From a checkpoint of a small mixture-of-experts model trained on Wikipedia.
Experts: 32 experts in each of 8 layers, 192 squared ReLU neurons an expert, 2 picks a token, a softmax router, a shared expert of 384 neurons.
Below are experts of layer 2 (counted from 0) of a mixture-of-experts language model. Rows are named up (a neuron's input weights, with its number), down (a neuron's output weights, with its number) and show model dimensions 0-255. Each number is 500 + 40 x the weight over its row's rms, rounded and kept within 0 to 999. Numbers have three digits each.
Before each expert's rows: "comes after" lists some tokens at least twice as common just before its tokens as in all text. This comes from a sample of Wikipedia text that the model never trained on. Tokens count by the router's weight.

# expert 16
comes after: "\n", ".", ")", "ward", "%", "\""
up4:493516541504466502464513466526484501519556475466428401486536460510534480503513473439521402515494462528490559537518447499541508503461412463580512505523499541482563478509531541470563433452501497527572528507485540514456532487536525476571493472518518503566566457521481535504473541499451529506463471468484455461481498486525568506545522576555486550545467527515564507509569461496480537377537478575471500518604519441495524551460452459497424486515481545490539502460529558556507546515464560551540512490463480518496566523470494510551524414441454480442495489534497513469484509494495478578437500514550499556533482491490458437491502493564504513470490470467558462480591483533483577502474507553537508404521438543545490549570436456560567500504518436481497474503474543428468417507554517
down4:503497631526504479540465505496556526545533488460452505543575545547486451539482467494451557432517542497556538546505466547559483479492519562500521510523446531437532468491473539529556389461536540505566513525453469492499481509507483468568458515523499557505536515487511471494529503571487547501552494509515524453502530449564526459433479477531469534470489533509423494470419460524471559488529454485445522503506509505485553495527463445436453553538542418486484479525504513432540432491532497553495454564447551387572517490497585479572507418490480554512547468449506522517456480489503527443505453479577508491487537472496476433498460463490515501536489460554491464460451470537459557459476550481481509463517481504435499552497548519466605496454495545577456513587559566476492482469479555

# expert 3
comes after: " ", " S", " A", " P", " E", " G"
up1:530479512568452512470474480477538541525510507529530424518491526501492553576506481583480532487605478509512535510472476409479612454476540510528478479553497526491455460478496535450502502490503429349507541456502528524540469431497484534468529505479576402507461473518545472393484459501460505566543455497488489446537497462522474495515558533443428529550500483509414460521547454486516500460487458516537547462528441476425500563521454463480544476420498487460529477487538523550485467450529494477467554545518473470446530514501581446543434489488521383483486510552483494496548507475507506557486535483527496464451484402515505460509511440481463594520541486557532523529495510525522479528506468518521478452465447538555493467545535564493455561498490549539543453433483496498463477519451492
down1:532510459530485509448493450486499523473543537571426516532518552530453491535485571480425553528535518481485515471481472493491498511468475475501478433541423462489536485460558519572548492474509446501449474465508483441517529516476372552461470509520461416416519537463455504427494554509513522449428460502524469561474455490524494571530439551539558482500507557551522583522525482420494486480500506611533588512470543521472517495513471427474493522517477486546465486486511576564527496527533454536504472522514494469526562486464487514532515456517612459466499471519459429464492441453431564575478484492437468433436461447500466532492524510555493533541520474536534484552472561462478487484524497469542582469503507595504501459464475487430431499463538508475481496463576449519513520517546476

# expert 23
comes after: "ed", " as", ",", " is", " was", " to"
up3:486454478592572447527490448523417561574459416487501505460559551541480536545515493429487517431443421421482536463472503504473495488467511421525543539494499492458437486453492584475512498525403502498520519497552490471443527541439479519443439529457513473547516502450515473561499544512481420428536519499481527481560484519487557529533484439450490519565526553506498505494502499525522499473523448457517497502462384543489608457517498449566497581510476376544487495492483510564485489488511568468482490520482390477499591485483504406463439535483499511470542444539489516459544520550504500545479501518484465577491476484528455514538554497500428493518483527497477450515530510534529488483503531554521490505486431527535516454480509488492504524479513482435520549484506553463485529572537562
down3:515483443516493536488490503513555478499503496540520542554487476481452473540502487501516518514475423429504444574558489479508585473437455466492459485468582507506479584519530516556475478517436492503523545560536444393518467557398499447472611508515471509541486575483453458465525496505477541499510498526471495464464487607471455566459485525516505556521544469535542595543540496451423566459503477555531491530461549539501436485471581439502484493452531468529528459528523554500554499596437462524508532453500532473515470579485476446512531503481487526539458507553430513467485489536501563569453480519474523530475460529575534459460536535488510494485478498466504448531505563478430504465512463492403512492550482523533460505479482536542538478443422479484503481557500489471396513448509469

# expert 21
comes after: " of", " the", " in", "'", " to", " for"
up0:461551584474506483547488521542479497504508503448504473482480490462483568562464548534498403532491506566471479503469541490557523492556521461462465483452462460481423453499583547500546510481483540487464480460545464496444510493478553538419502519492532447618445457545452538500497521493499531541523506528492527557477511569575457518485476420471544478392508516457575480496571501578477595510515507442515524517496433521526546505461488543489447555514508475502484600537542479477446511509483580553493527440517567562516537536521497450511538520458490533498539532410492521576520544529430496537488580420565501510486506465528475536535542495472525521519532518449480532506531491518564514510518494522512456508544566453515434566540511551472460452510495554437533510506462479532435513488578555
down0:488438472456407442496462513563507505519503511540508503425504517560552568480515474501395522478527483498579485554458492468542497519550479486452509463514469472541511461513540449507461478500540494524470478429540431518466438490476475552434464521566530402582498523557463457519525503470476534555504413465459492401484468521533544513492531509544445490460489523473572513474461502521510504496503531494453467505495472589450555471493440506554418491528486484455482507527570519503493575552528398534471401495559513509504493466516469467492486537477478510525553443519464509498537471427562493484494525475483454497460522466499540505523481505570457523494496532513604507416489475502474494441512456518527525538475471453538439484533518517587536454454494565468489475500523599499538492580444596

# expert 7
comes after: " |", " the", " a", " and", " was", " to"
up0:504529488467455500481551523592514559486543555507487581510421458486540456491536445515555513453503521477529511519501491500498453534512525494505465565448549507422514564411503458532512518502470465421537572540471485554476509497506570484515500485417514508515488476508466504485478509515523563490414526474474472544479566505486498442482546445527451500547495535471479511405481471466599526556516553479523491483496515479483498421488495516507471553493445497514537345511509498541460487518477505474463486526466510436549474500519538490620509434532511468468405558519596457521474567433479444548516431541470467517396498553517508484498477518516428464505542537483491500544455435487466453511500590526567467483488463486501465516458527534500421529575464483470489493450477485468513517565533505
down0:473481470533524429497505450509587474574470489475435482453502515467490504532451489573522525501522505531519512475442478501455524528495519478573486497476426514583526500480498471490441444506562490542488486532492532563550543440465389476471510524444511467577460500528513444457458429487457506477485467546497458467610526508520500456502486576444554483471444458499545462479512536460536480488469531511542530576515492492498555510468471519444617520476471471477449476478496468500495483451557565530475571480522417489523475497545500512512529505501532486501514502520481478545448473503540465472499584469513504441513494555492430523581491483572524505368524547521561460498518517485567531504505425417516521490452527530430459514528582501558514579517467503486518537429499515450441519424504580

# expert 26
comes after: "'", ".", " of", "ed", "ing", "H"
up1:546543515499453582473468492524508543431566491449592515559504464587425505504458589468494523514484428525497549475550555494543524471549509447481564533431498495516546500467543503504481493482505513527592507556473531492478464495481448493506446454523494429482559467500497541455478555532476554529477464493468461498535498503504532453562425447511552563559483486483497505543468484503515464476486544437492474503500555516427527543592532529410497488564470482441469536488605494470485416518467519526461482534489534529466482564545565521518486506553549488537462531459550511527520486566590505525399391495483559521546555527480478453518535531475508434458509456490532473495466491557491484532476511461474530509536502477507535541505366468499491502504558510509510549538473465439427506512501461
down1:558492524573515446567547480401413546525534445466447510491538424499516464497500492549516566478470566541487443495496555478504489445544462536573503475534501510542476444497514456516498553519565538429488496460521476551508491560535522555528445547452541444438466546525470517487524531543495511576502479455552515522514489531471463541501498452441504499460513515447544521566519450502548546439458487492462573565442569451468477501559506497555446454458499425485504520443456512495505478487523547474539412455472463525515516559573479534468510456482500498535502499490544483506524423511536433530513557544483482495462481574464500498451534420505471490558539559557530502542469434505535468442472526483435483542509580565502504479530520458455501466449414536512482475494511509594596490518554498

# expert 6
comes after: ",", "s", "\"", "es", " such", "ia"
up3:513517433530508521494502503557526477562543433489540527501503509444566509519424497474540512473485511532596523472528485548501508485483517467450471489414543508488530509521541457527503447450490584486488471508486459590525469451420528467509568473473512437566469494522489518436586461516432451468521444542525490448478486399522448470444413494525507575560451499542460470532519450466496564498494495476491478540548471488450509585448455514507541520557542495487489543483503525448500468535415529519572544476496470535489474480523467535473510446498522418491497573561488516525547545498479554475403495498524482537469437386532444517505538438527530415483461505555526509488457465553427493521490515545448524489478488602450444539484492484513432440493470547550503506458535496535497518507543473
down3:528530554457410457575442493508554512490511519475533517617471527528490493487475472592544477479545581519407478502457485516572496541537518475447521555512510521463554547411476469494489509540437472504525487581538503478474527487455553538518509510475458468504491510538484517488458564417468493442495466501502540451520517496505516443459554547481489496564500540451592539460526510503504483489483494546519526524456449494554547485528445491516500462421552564517601461554493552523454513502513440442444506444582502497543481491473545529531411503496510514519561487427531516551438403507535498495490538504562483496525569550487499481503512553509519500471580436483488454435503521476485530562492589441534492502560443507498530547490512499555579531504436541573470519466472501461457514456524489

# expert 22
comes after: " ", " con", " st", " c", "p", " ex"
up4:550482412519482478504481559516541584517488496493533568526513474499524447463484518521510524530546557520493505471500527506477549497510439488526470486515502484481545502540509456497465530462559563466605442544513470542520456462506490466478569489479464432579495552510434477520437502473582462470442507494510473507522527514499526443527468462461463488455512540508491465427426421470413490580474505504496515478587473552473458454510528558508457432491519495553460504485494428497443520501519527498462472550498550451469564438515561525494521394535494435461512424465497481476507443525596545504476494519517443467514448446496506469532393534509434528507481550532439495479518485419516478522496538505549479444497559535478526525475494495427488486463418445549475502490494506560453510469610595
down4:478489443525499510442515518549510478528448493544587542504512509513570550533517439529465526478503461468508544495537485564528472492495447469507487431500458497538526496548513510555522463485452415531477458513495439501559518460514389522515456497497553484479414485471529556497565514475478582494444549461541484511533485473568574429529470460493482465471509469519467444458446425518556448479466502444461564385367486607530493503500479507454487491522443552497487550537447493508539511496471548432438483483543498501552521484502528473574495495500511540522475531549493573466433479470522530419439452558508464509467519470503490432468494510527495500566489453509517505520487470540502461574447522559539479495404520555491517523506506481484492435509388543504468529545465504511476432509445485

# expert 2
comes after: " ", "-", " p", " and", " d", " a"
up1:528548529499466420494437470484509415477533452514582464491468465493509532529565348495561516471530461490455466494530490489473503448498476550531460519530481537503491561529543557463476487463464541411468460490554507459470506553522490601489525460543545472483496509500573503539440475445458447471512502494491539444476521473473539506443465512549501531510552459524470566476454494459550486524506524496528512524528551497532515452466533495409557520454500540466501500449543518500519553565553553445473523506517500418443504467533577468476504501518509436457523553443509496468492481529463508547486458560435533415562502477507508509460561501485514472444426475541431498479450441458540464468432485501453457415456505548474577552515504521592500529458493559595475523540489521504515525478428507
down1:558467519516481559500502560475516477579536543496586494457485500476500532468547488561464480497535496481430492475542493481478477441461415492488533527478511531543507504476561520494527470500573458566611548456531496461549438499510536517512553457528550429498442453464490468452470542579480501503509543454507478512483491520560534509463469504497499519483528469485473468525485544488538487459474474501468609515517484539478376494518505553565523498466483554510423531455465507615471455522530500524504497508533615508507478524499423478546522472486506555559492595519458450554489473485504459484533450526485396416512472454542488471530552548507457483493416562477511404514531512476505499561488541422469569490464552520564493491568498428513537465499551495524504514488509480431536554520472480

# expert 12
comes after: " |", " 19", ".", ",", "|", "–"
up3:609502457503496487505574520499506497494522517501552508442488519527548549445490550476519465499481522513519504467478533524549473471515579496543505534522417492505534492511446483484530519460542482527569473453500522518499506530539431483465523394463557427501439522450546531484455601536490479535514445463607450543484504456529502490487496458586472451537555478504597499389513496393475447509456530410459430494532569557461494483470493531509475530520502497521461448491527507481557501556476501551469486478545509480444555492562500547501556596519463513515514504488478444505486562496489551535534525459512520472576515481436554577478517465459533495536440493550462428554541476544505526555524532470487539426441573492510496478535504482451457538461440528493491499543502523519508411526464467
down3:519478530519469465464458547525482433575468429550525518397523537409528480539435565459503480496557564514475433520509483533465582508507413506514530463498583515527489496517475459505441468494507435543434524502509498512514495481554504471493466472471463501436470559396520517544489414445535424492479521479480546543514455439453546494473565465507500496569463493533481470505556532552520446487452452564534494521541527509536440447547465453522459451506554467460503504561538476545469467472472465510466508500476533501527476476454515476493481492546509509499478495506477566440501498515508472556464451527536496547501506510596498537509533593453600488452552461556535539513453505494482481556522517456430495522621463555433433470537525457495561507508571479519528530489495497501526563429478554

# expert 8
comes after: " 0", ")", " ", " 1", " —", " 2"
up4:564477476540482506498526475471499497537559532538505541510584566475465518607478440525487449431476439506530506436498548459499452402521544535425490523468480485525474494481517546525475460405445489521460439489509530490486476427520466531493504531488434509566481519560480509498490503558495537496517462541439522528430445449491566502533500574437510483466499471514515469533508464469493501484509511426435513480520545529524503569497526498480436464506541518566543443547513430473491438549562517494516556427501517510470515581543565478542497504538552577562553514497485451532498503475489562501485561488467549485542564484616491442487480551533507479507495509519529568554606475627507458465500507552503467471489418520441498492457518484528538460590472468459498465496475522447505503501521471
down4:451506485583501523508482472500509546433458547544544420452458502483584496440479528492463507453592485480503574528451396576532496487408531503489516495538540488504560449476485470566503552505472477481594532543489508492479499490515517513553485504576511477471499467528434483492470586551416507550458536521470487479503471581507496548437529446504463398547493579576505519486487506452558494478489515483577531526432445478418480426472463483512567459458473475467504513480566458457576487479535460505565430450430511440551434443449497517451515475523515453533458558563507487454532499503440425472530462468530488467466500542498524532447475473555486542496505478499456456561452496492552472545519529479455521496476472449515465487487479531438504472516495497429485526473464499543497496471515463

# expert 28
comes after: "\n", " |", ".", ")", "==", "==="
up7:489386552528516472419519497505473467501492508479510502501454508544541429475441519445552522518502439473452531475430493501495515509493475483526417446595544478487467531459461421553526440445553480478476499457484550496547468428512503563466526540589452525445465563467581514533486473505476485547474458510500563486463541462528540484508439458548524517518489471532494483496514481553590465514491530496480491473467540492452439493472579464480458591416550552535541485496500470458510482524448517474505559435497498532517458464479517479550647419504517482531497486500531518500509486548539514470401576506498475468505518419470501491505471454525521493427540494522524497469555426494458520533537470590510511444560468475565611447476490511505514503515475509468487542459463520541491463511454518
down7:539546488500468485443414523422456467498511478497538459484563498573492569536469561562488515468446481481537494518532439478510441463499541532500514531456567476497527549470457470459498535511522543478541525523487468521501515513474549519531407472448560498554453478500525513467636450427477476514476407597496519478473451545541489537477460436538450518549461553502462548475504487457507515506497495530510459535518500577486486485528470559456534493459535594489495531550530538548434448416512410506532521520507534503547482551604494467456536444517512484539510494516587545470479462491515482501507533496566496473533531482532475527434462450413496497479495531475525514604432549517450447508494520445457524425505481477454495537551505521519517490441497568474584493487463427498527500495477441

# expert 1
comes after: " |", "\n", ")", ";", " 0", " ("
up3:448502526532470518506536530563550570492488467525443483601510540443580463460529547539517451483487445570500460461542449527521467569513554455472458458465553474468463440488521510501453511557454502451517474570533508459529520497539620577535585516524502465483560513575491555465532533456459532469400502505485539463534519530485515511512499497535484514559512474446495471416440514508520530430485484530547491490518511441469502560471496501542594502548493491492547525414489514474468574510504485498518566480443483514504526488466511456488467489485541421528526545520479499488540464470450468461543512541539493489491600527474470510443442437520523512487476541485488540472518476478459551491494475448496498464441494397482533438511513400546463498519517562450482527497561479428463376496506514
down3:418488628561448468523458561512463537503550497505472536509544555575463515494488568543558559554509576469565479502475552579515562497566485442505527557477526510456494492544448470454532519521472497514553511462463465490513511589503484545470554518538349490514453469526469469455508507493465497476533602469506457564444517524496541538456531586549505480440506513526553463482476473487491511535568467524519471518549556449542567490466526480483506518472486493504466483534479479545504515514536507496525537511479521531472496518599555507471530508433439480457545462499492465414517524462430479559536558514484487507539484504502503514453517541437528470531515497483499563492475413545559513470479403453503431498459453539502507476505464486488471515548503538455545454583511480469520553495440563

# expert 11
comes after: "-", " |", " the", ",", " of", ":"
up1:445518533474538544560509460482535477465479458442518515553539501458547483530595536465479517504433508533513447506543508598494531474576441565513509531426544529555532501444501463506522497460483486541500500531414375570445501481462516495448485534468545530538508528485502482562490462550489471514601482467384531526513440450484443564486505577566527505546525510547502534430489512466524564555499543491514559480489497444520478453550468518486519564546521496538497562587520457492513518515446509542432437517539480515512464551532483525533454497468514508559551519519481503490508557531556467494496526550463504440443459524536496541477537528504577474518527458437509469490465460490452469476527425445469505475526491504510509603553453491423513568535497542491471463538501485555507441491543568
down1:528470478541546500526450527504498565523525506510485523415426508519458510439625483396499490566553503563524492461499524524538517453551498532455553526448551469517486485485484445537495457515544524469422460480421530470503499428499569531536482489466511494475512481542448484515547476569514541534436570506475561537499494514547476511462503474460468527518498547509493501487523491479455538374504517507523489515515511441505445500620485503511500382475500498452597522501516494534463514579482535543535443476479451467481529456463496440446587503496524464483580464469507457462470481467526462537532468522417468474451495499447520491489407560449514461479538528495536479564522547471467535543540491455513517520525505542487501514512472500504563529453463494463518374453540541582454467516503499